Weights of a small mixture-of-experts language model, trained from scratch on English Wikipedia.
Size: 10 layers, width 256, 52.4M parameters.
Experts: 128 experts in each of 9 layers, 8 picks a token, a softmax router, a shared expert of 64 neurons.
Training: a variant of Muon for the experts, 538M tokens, 4108 steps.
Below are experts of layer 6 (counted from 0) of a mixture-of-experts language model. Rows are named up (a neuron's input weights, with its number), down (a neuron's output weights, with its number) and show model dimensions 0-255. Each number is 128 + 32 x the weight over its row's rms, rounded and kept within 0 to 255.
Before each expert's rows: "gets" lists some tokens that make up at least twice as much of what it gets as of all text; "comes before" lists some tokens at least twice as common just after its tokens as in all text. This comes from a sample of Wikipedia text that the model never trained on. Tokens count by the router's weight.

# expert 55
gets: ",", " (", "),", "\",", ";", " and"
comes before: " and", " but", " which", " who", " the", " with"
up0 [ 91  81 121 149  88  84  97 132 108 140 148 134 160 182 175 153  75  86 122  97 143 156 184 112 152  96 136 140  90 171 115 120 138 105  91 134 140 109 134 127 138 108 168 104 160 171 121  79 148 175  82 130 121 145 107 125 169 138 129 184 152  53 113 183 142 144 170 174 155 114 132  79 104 150 110 190 165 119 145 123 160  81 120 138  99 115 175 142  77  75 121 119 112 119 127 104 141 114  70 127 176 179 122 130 121 127  92  98 122 141 118 159 180 115 142 101 117 116 148  97 122 104  57  93 134 128 114 125 104 133 181 197 181 114 149  95  86 174 101 144  88 138 107 121  74 126  69 122 135 147 147 163 129 128 116  82 141 150 141  77  94 170 104 119  96  87 155  95 128 147 123 146 157 132 136 166 106  67  89 177 157 119 174 107 121 174 148 148 214 149 140 102  92 140 185 100 151  92 140 111 111 192  98 165 116 144 116 141 175 124 127 113 105 116 107 173 178 100  92 148  97 108 164 207 130 127 151 131 155 114 222 131 128 138 120 169 111 168 135 163 124 123  79 129 137 107 160 205 114 129 107 138 210  67  45  93]
down0 [153 154 130 134 116  81 153 172 111 161  86 187 124 114  84 154 121 134 199 166 153 113 140 119 122 132 130 156 141 134 151 156 161 107 154 143  43  81 106 112 202 191 168 143  89 148 152 138 162 123 202 155 114  79  94 147  83 146 139 101 104 143 139 161 119 169 139 159  85 112 145 112 123  84 166  68  28 140 137 173 103 147 129 129 170 110 179  64 143 152 107 108  97 120 133 171 147 150 115 110 133  61 103 152 136  88 180  99 113  73 126 106 158 106 102 154  54 150 164 136 124 125 157 155 106 139 130 113 145 117  92 130 148  94 133 111 165 129 205  79 123 144 169 195 128 179 157  64 104 141 124 162 178 142 145 115 123 166 170 146 131 221 120 168 127 124 136 110  95 144 123  46 107 101 123 152 136 171 156  95  96 110  97 118  74  99 134 100  93 156 104 153 136  96 134  91 115 144 169 203 166 146 124 134 103  96 158 135 136 153 128 104 115 122  90 120  96 154 123  82 179 105 146 119  78 112 131 181 130 139  85  66 142 148 122 125 146 141 216  86 135 143 158 109 119  91 100 133 107 170 107 134 110 116 152 113]

# expert 8
gets: " |", ";", ":", " ·", " —;", " —"
comes before: " ", " %", " JPL", " L", " A", " W"
up0 [ 94 129 158 167 138 141  90  89 123 118 160 107 148  97  76 113 127 119 118 160 138 171 122 149 138  99 141  87  87 141  84 104 146 121 143 141 179 139 129 126  77 141  54 169 137 107 130  88 114 122 135 149 146 165 127 116 127 199 171 143 133 129 111 105 136  93  92 135 155 148  86 170 129  97 106 157 111 107  80 151 105 178 115 118 136  95 153 109  80 107 135  86  73 165 136 121 150 108 102 106 162 110 154 166 125 102 141 144 109 106 121  93 125 189 103 135 177  70 152 116 127  88 136 186 195 126 119 171 144  91 125 145 131 163 214  48 134 147 127 145 151  78  71 201 180  98  68 107 152 193  93 177 112 118 149 128 127 116  97  47  67  86  97 158  75  96 155 103 127 114 198 204  90 165  82  88  62 109 126 114 152 154 128 123 108 117  92 165 155 126 146 107 130  87 142 118 114 148 144 152 136 129 147 114 194 125 138 144 123 120 109 130  95 109  55  84 151 134 125 132  62 126  78 129 107 108  82 195 178 159 152 127  65 142 136 182 140 143 105 177 114 174 119 166 142 139 134 189 133 141 137 125  90 151 114 162]
down0 [ 46 119 108 170  99 141 124 115 106 147 181 151 115 107 132 145 184 134  87  90  97 139 103 101 117 147  92  26 171 140 159  87 101 123 109  91  88 185 123 115  54 149 135 180 147  80  76 140  53 104 135  78 135 183 144 113 162 144 185 124 189 193 142 135  96 137 125  97 198  88  45  59 112 117 164 113  95 134  97 140  94 137 141 147 108 173 121 149 156  77 105 158 165 107 141 123 180 163 117  77 134 151 157 106 147  54 102 154 110 120 165 113  97 122  64 126 111 119 130 162 153 160 100 127 118 131 126 112 175 128 129 122 112 149 147 127 160 157 116 134 116 120 134 109  38  92 134 118 102 137 172 183 140 121  94 142 129  62 165 102 108 171 124 150 155 149 124  88 147 101 121  81 118 132 146  95 142  78  63 168  90 133 144 166 131 150  81 183 145  64 172 129 128 126  59 129 130 122  71 133 115 169 168 151 143  93 117 192 130 131  72 169 123 148 114 129 176 145 110 179 116 108 116 137 137 155 141 121 141 128 120  93 148 158 112 120 170 147  99 128 145 151 153 137 159 177 143 140  87 109  94 131 110  79 129 153]

# expert 65
gets: ".", ".\n\n", ").", "\".", ".\"", ".\n"
comes before: " The", " He", " In", " It", " She", " This"
up0 [ 69 101 124  99 112 131 139 154 145 120 137 116 134 144 136 122  97 116 123 115 130 111 122 167 111 160 136  95 102 107 159  95  49 130 118 183 172 117  90 109 220  58  93 110 142 139 138  81 112 156 194 113 182 163 108 104 123 114 143 169 143 181 113 184 131 183 176  99 136 143 177 123 150 150 160 128 130 123 131 145 101 140 114 113 166 116 163 174 134 108 137 127 151  62 114 166 131  97 109 104  87 165  72 105 130 136 142  68 103 121 101 146 142 188 109 148 136 130 164 139 189 165 117  65 155 154 110 112  99 150 119 101 169 159 146 112 147 142 162 157  63  72 125 143 139 163 106 120 134 135 196 114 132  86 138 104 133 150 144  72  96 136 155 155  93  71 141 101 180 177 118 175 137  92 176  75 125 234 179 104 143  82 132 111  72 193 172 122 115 111 147 122 100 137 159  80 102  80 114  72 167  99 115 118 113 139 165 160 140 205 144  47 115 181 101  94 125 135 130 134 129  86 145 153 100 153  78 150  50  89 164 108 159 163 172 142 108 138 130 139 131 121 171 139  80 148  99 128 134 106 113 115  99 135 106 145]
down0 [153 125 167 184 107 162 133 155 122 140 145 128 118 133 130 119 126 121 122 196 141 148 112  61 188 106 163 125 172  91 164 182 128 132 106 159 153 214  83  96  90 194 136 160 194 116 188 133 140 112 141 152 105  67 129 132  99  67  88 108 156  76 156 120 124 168 129 141 135 197 101 114 122  85 151  35 125 128 135 114  93  64 147 204  99 108 138  64 121 128 130 121 155 129 145  85 139 166 103 117 137 165 145 114 199  61 140 108 119 137 123 135 100 170  93 154 157  96 155  53  80 142 155 110 109 112 128 128 152 165 115  68 164 160 136 136 148 125 133 137 130 138 126  77 139 128 124 130 162  92 140 157 177 173 135 153 129  98 152 152 131 128 159 148 117 221 183 162 124 108  76 131 132 166 169 149 120 106 133 108 134 132  76 168 107 157 141 128 143 155  98  71 143 102 159 134  94  77 151 105 145 140 105 146 126 159 100  88  91 169 165 102  41 180 163 113  78 141 156 115 119 132 158  87 123 112 125  90 139 135 157 130 157  89  93  88 119  83 101 181  95 170 113 127 180 148 113 105 139  77 112 104 114  83 101 152]

# expert 56
gets: " |", "3", "4", "6", "5", "8"
comes before: " |", " ", " |\n", ".", "0", ";"
up0 [133 158 179 144  82 122 141 110 125 145 105  93  79  89 130 148 103  55 152  99 115 113 106 141 154  79 116  90  78 147 105 159  77  77 132 118  56  89 111 148  72 106  70 110 140 165 138 156 140  93  77 130 121 155 142 129 181 115 145 129 137 101 126  89  67 112 168 104  97 121 120 107 155  89 110 165 111  72 149 123 119 111 203  88 174 121  68 187 146 151 107 166 131 121  79 135 138 128 162  96 167 119 147  98 107  81  91 127  93  95 105 172 179 172 121  78 139 160 187 120 117  76 118 122 148  91 116  91 136 149 160 117 180 165 121  90 108 139  99 162 120 137 143 143 185 145 144  99 122  81 148  83  60 197 133 137 152 134 116 140 161 198 138 116 141 113 119 138 184 118 105  98  91 120 140 158 130 140  97  96  78 117 132 141  92 133  90  99 143 221 140 166 165 120 174  98 155  70 162  75 102 110 147  98 131 119  90  90 160 129 116  99  85  97 128 117 156 117 164 166 115  80 115 196 151 102 144 121 133 135 127 165 155  96 122 162  61  76 122 120 128  63 122 162 132 146  94  89 197  77  99 142 157 138 171 130]
down0 [ 86 107 120 145 166  79 163 156  99 105 112 106 147 106 139 137 220  80 157  57 172  83 117 118 122 157 119  84 101 168 173 129 141 132 203  73  71 112 154 130 111 166 201 104 106 123 150 103 121 150 104 121 156 138 104 142  87  82 122 112  85 103  93 111 182 127 144 105  94 171 130 168 146 173 145 139  84 151 101  87 162  81 117 158 114 136 198 126  64 111 179 183 142 103 198 146 122 165 100  95  93 111 141 115  88 124 150 126 131 170 164 153 135 118 123 130 114  67 116 120 140 159  88 132 136 168  81 127 144 126  93 140 105 126 142 161 156  60 166 113 115 172  51 169 148 124 145 158 141 125 122 123 102 120 138 102 116  77 133 137 139  60  72 119 127 164 110 140  80 149 143 166 159 148 100  89 177 126 113 131 105  58 109 161 131  99 175 122  89 109 105  89  51  85 156 105  85 183 158 102  90 100 116 126  66 125 104 114 153 135  97 175 109 129 160 155 140  83  98 191 118 112 106 146 126 151 171 132 166 173 164 139 132 147 145 148 137 140  73 125 146  97 135 100 132 132 129 125 161  75 155  61 171 146  70 123]

# expert 91
gets: "0", "5", "7", "2", "3", "6"
comes before: "0", "%", " |\n", " |", ".", "5"
up0 [121 123 152 106 112 141 134  94  52  71 130 196 139 186 137 138  76 127 170 149 176 174 132  72 133 169 115 151  93 120 120 115 151 140  62 146 190 117 112 150 135 122 147 103 161 174 136 109 110 113 139 154 152 152  60 105 159 122 135 141 141 104 193  91 146 113 146 136 128 132 165 137 104 125 136  79 125  96 149 120 173 129 138 176 151 145 107 169 121 135 168  79  74 114 127 120  83 141 144 151 124 100  51 163 148  64 110 110 153 127 141 192 139 184 121 149  96 100 142 139 142 110  95  77  98 123 150  78 122 112 189 169 112 162 169 127  83 159  87 168 144 114  98 108 169 112 111 146 128 134 148 100 128 116 101  90 139 114 157 136 136 109 127 178 104 141 130 135 145 126 124 157 160 200 154 118 144 161  67  92 152 122 165 164 129 108 126 178 185 201 112 107 144 144 137 156 135 157 173 198  90 137  87  69 142 172 156 199  73 107 125 139  94  98 177 133 109  97  99 131 177 173 124 120 128 159  96 188 137  78 143  91 156  56 194 107 124 140 210 139 167 162 130  80  89 128 206 117 148 144 137 143 135 120 164 129]
down0 [151 110 102 160 151 132 106  89  97  99 100 162 103 141 121 202 114 157 148 184 130 112 167 170 124 174 144  89 131 114 162 152  98 146 126 164 104 188 130 119 126 118 161 125 156  87 195 179  88  99 111 214  91 211  97 108 120 118 132 146 111 114  95  83 108 112 114 133 119  92 106 105 136 156 130 111 136  62 160  76 104  77  39  66  85 183 103 136 120  87  98 114 103 168 121 177 184 114 132  98 167  75 145 165 158 132  82 167 111  89  63 189 112 171  89 133  63 148 167 132 141 154  87 164  91 181 126 162 145 141  86 108 132 176 151 110 100 115  99 152 159 127 177  97 113 177 145  68 150 101 147 140 170 120  49 114 116 138 126 129 160 196 126 119 142 110 100 143 145 156 132  86 133 128  88 147  94 154 112 139  93 154 112 142 145 154 155 153  91 121  71 153 108 150 120 136 140 114 164 175 150 140 103 115 114 114 180 137 110 155  78 133 126 137 110 125 128 105 121 167 113 158  84 115  89 137 147 123 136  97 114  70 123 170 133 119 126  95 178 112  94  97 135  82  63 149 191 101 157 139 137 207  90 111 130 124]

# expert 53
gets: " |", ";", " —;", " –", " —", " -"
comes before: " ", " —;", " —", " ·", " +", " W"
up0 [145 151 109 147 118 116  94 144 176 102  85 136 127 160  68 125 149  80 133 156 148 101 107 144 115 108 255 131  79 130 136 116 122 143 131  96 125 121 159 145 126 100   0  88 134 105 116 156 106 138 123 156 110  66 126 168 118 130 135 225 131 126 159 122 112 104  97 154 132 124 149 132  90 130 116 128 138 120  83 116 110 173 109 111 180  93 133  88 149 130 195 132 116 101 139 135 118 151  55 149 144 120 133 108 103 144 167 125  96 129 125  80 104  84 160 125 103 162 115  88 215  59 129 126 100 147 106 169 118 106 106  94  67 104 116 116 131 176 117 158 117 182 147  83 181  86 151 131 127 119 105 141 102 192  82 122 141  87  99  87 111 121 162 124  84 115 128 157 161 136 141  94 227  88  98 138 172 131 146 144 141 156 151 131 110 117 114 139 168 153 111 148 143 179 140  94 142 164 120  97 119 146 158 142 146 166 121 119  84  29 104 154 159 136 129 153 108 121 210 120 130 130 137 157 116 121 149 115 104 133 135  67 148 171 116  56 107 155 130 110 122 155 135  92 195 145  72 128 115 175  90 110 152 147  75 125]
down0 [ 97 131 168 138 135 116  83 104  84  72 150 118 127 143 144 173 137 148 126 185 145 110 125 149 208 140 108 126 130 121 176 109 102 154 115 170  79 119 132 127 118 173 121  60 145 131 144 111 145 117 142 116  95  91 124 131 158 139 160 120 113  95 124 162 143 128 168 123 120 131 157 130 148 122 173 105  82 126 110 128 133 121 135  25 103 113 139  92  62 167 102 127 122 109 116 174 188 117 117 104 129 195 172  91 105 132 121 110 149 106 153  73 109  56 130  94 100 136 142 111 148  92 158 163  91  61 104 109 149 141 161  71 119  40 186  99 115 132 102 167 134 165 172  94 116 112 109 164  79 102 142 118 142 119 120 129 156 118 159 165 116  67 140 168 134 150 136 200 115 174 106  99 144 125 159  78 136 123 188 195 118 148 151 129 150  70 184  96 152 176  58 105 173 108 141 165 120 114  84 115 176 112 122  94 107 155 127 129  98 118 169 107 139 168 160 185 170 168 107  99 108 113 218 148 122 147  64  93  97 154  86 153  79 167 137 151 166 141  96 175 143 103  98  62  94 139 149 157 178 127 123 115 152  83  90 130]

# expert 22
gets: " |", ";", ":", " (", " –", "'s"
comes before: " ", " Team", " W", " Candidate", " Episode", " Pld"
up0 [ 93 167  92  92  91 208 100  87 122 114  62  85 115 115 126 163 136 133 118 111 112  23  73 125 159 121 117  65  88 107 135  65 141 109 138 130 177 134 138 156 127 133 130 117 142 126 150 129 150 119  65 186 115 192  82 152 139 159 141 162 131 192 106 121 156 176 142 154 114 115  98 163 138  99 134 149 151 158 121 155 138 142 108 148  93 126 134 167  93  69 128 172 100 150 151 140 110 112 123 100 129  96 160 186 146 151 160 122  85 112 136 150 132 121 142 111  80 206 154 102 112 123 208 130  61 117  51 192 126 156  99 135 150 148  99 138  88  94 126 158 100 101 105 110 123 165 112 156 120 132 105 120 116 100 162  75 103  77  79 106 108 151 108 139 159 107 110 162 173 126 131 163 150 134 163 124  27 139 111  88 126 100  67 132 126 113  99  92  96 117 170 161 163 111 112 133  91 129 158  65 114 152  80  89  92 124 207 107 175 106  96 126  55 151  96 149 117 144 190 161  91 171 132 165 100 129 116 157 129  97 107 158  90 111 140 146 145 149 177 150 144  96 111 170 145 132 107 105 157  91 111  65 130  93 132 102]
down0 [210 121  94 140 151 105 157 160 112 150 174 110 161 137 133 132 147 196  46  69 151 167 130 152 164 161 143 141 114 108 191 115 121 128  65 135  81 144 187 138 122  70 111 113 189 130 125 169 105 131  90 132 134  39 139 166 113 136 132 117 102 102 149 164 146  83 161 138  53  88  85 162 165 139  95 175  99 183 144 162 128 140  89 151 164 127 133 162 125 132 117  74 131 116 116 157 125  76 153 167 131 118 136 135 102 145  96 134 152 204 114 132 115 100 117 118 139  99 123 133 181 141 144 146 105 184 108  50 125 157 136 140 153  67  88 156 127 104 143 182 149 128 117 135 120 108 145  93  80 145  97 124 108  61 153 122 152 141  34 147 216 142 145 138 133 111 112 188  70 118 152 222 130 106  92  71 122 118 101 199 155  94 176 129 153  95 144 148 106 123 160  92 100 133 145 126  93 137 143 148  93 121 132 140 104 118  83 101 111 110 141 164 134 133 107  95 121  91 112 135  82 156 147 166 126 103 100 116 179 119 103  81 138  78  76  77 104 117 162 128 139 146 126  98  77 109  83 129 148  97 119 156 174 112 135 145]

# expert 62
gets: ",", " ", ".", " +", " (", "),"
comes before: "7", "1", "6", "5", "4", "2"
up0 [185 123 158 171 100 168 132 111 141  71  98 156  80 146  82 114 201 153 167 105 136 136 134 101  70 161  33  76 133 105 132 129 124 175  90  80 150 147 179  69 183 138 110 153 111 117  70 176 122  85 104 144 161  83 134  92 143 168 140  87  80 145  40 160 162 172 115 144 135 100 141  53 150 101  86 138 167 166 139 136 124 173 104 142 108 159 135 119  81 102 143  96 215 128 125 110 181 146  90 135 152 149 156 117 123 122 150 100 140 111 106 105 114 178 114  64 145 107  72 118 104  98  97 115 152 138 152 112 102 160  98 103 131  86 173 113 113 183 133 177 151 121  73 186 119 119 164 110  97 170  75 186 103 126 122 106 127 111  87  99 112  93  57  61 141 155 146 125 105 119  93 155 114  96 105  80 140 153 105 137 151 137 110 168 133 119 130 124 130 134 113 120 101 110 154 139 112  92  98 148 229 128 135 148 192 190 138 147 131 133 131  77  88 149 143 130 130 113 102 129 131 128 122 143 123  66  92 113 140 169 119  99 143 121 141 192 103 125  90 126 121 125 228 140 125 130 130 124 105 142 120 153 133  91 116 126]
down0 [125  93 133 179 164 101 137 154 144 114 100 189 108 151 176 106 137 173 109 150 125 100  91 127 109 181 132 116 116 114 171 114 103 143 161 126  84 128  92 167 126 165 175 130 186  84 130 126  96 116 171 101 104 147 121 143 144  97  80 158 115 158 132 125 129 158 157 145 121 131 162 129 153 131  31  98  83 130 103 156 163 111 160 118 126 171 143 144  78 142 130 168 134  97 139 138 183 109 134 125 134 186  47 132 129 121  88 139 127 125 126 127 100 148 120 166  81 133 121 103 187 182 184  68 136 176 116 184 163 134 156 148 106 144  88 121 127  53 168 135 184 167  89  91 141 150 153 101 170 189  96 134 145  85 129 129  94 134 151  90 123 138 146 207 152 157  92 123 119 110 127 118 160 121 134 139 164  98  86 184  70 142 172 149 162 118  91 195 171 111 193 123  60  88 129  97  95 145 158  97  83 117 162  93 103 104 198 136 110 147 102 127 146 170 171 134  84 176 140 142  97 158  97 111 156 187  64 115 223 157 134 124 156 171 105 185 153 135 102 126  90  96 153 116 123 111 138  92 153 144 138 121 129 191 154 111]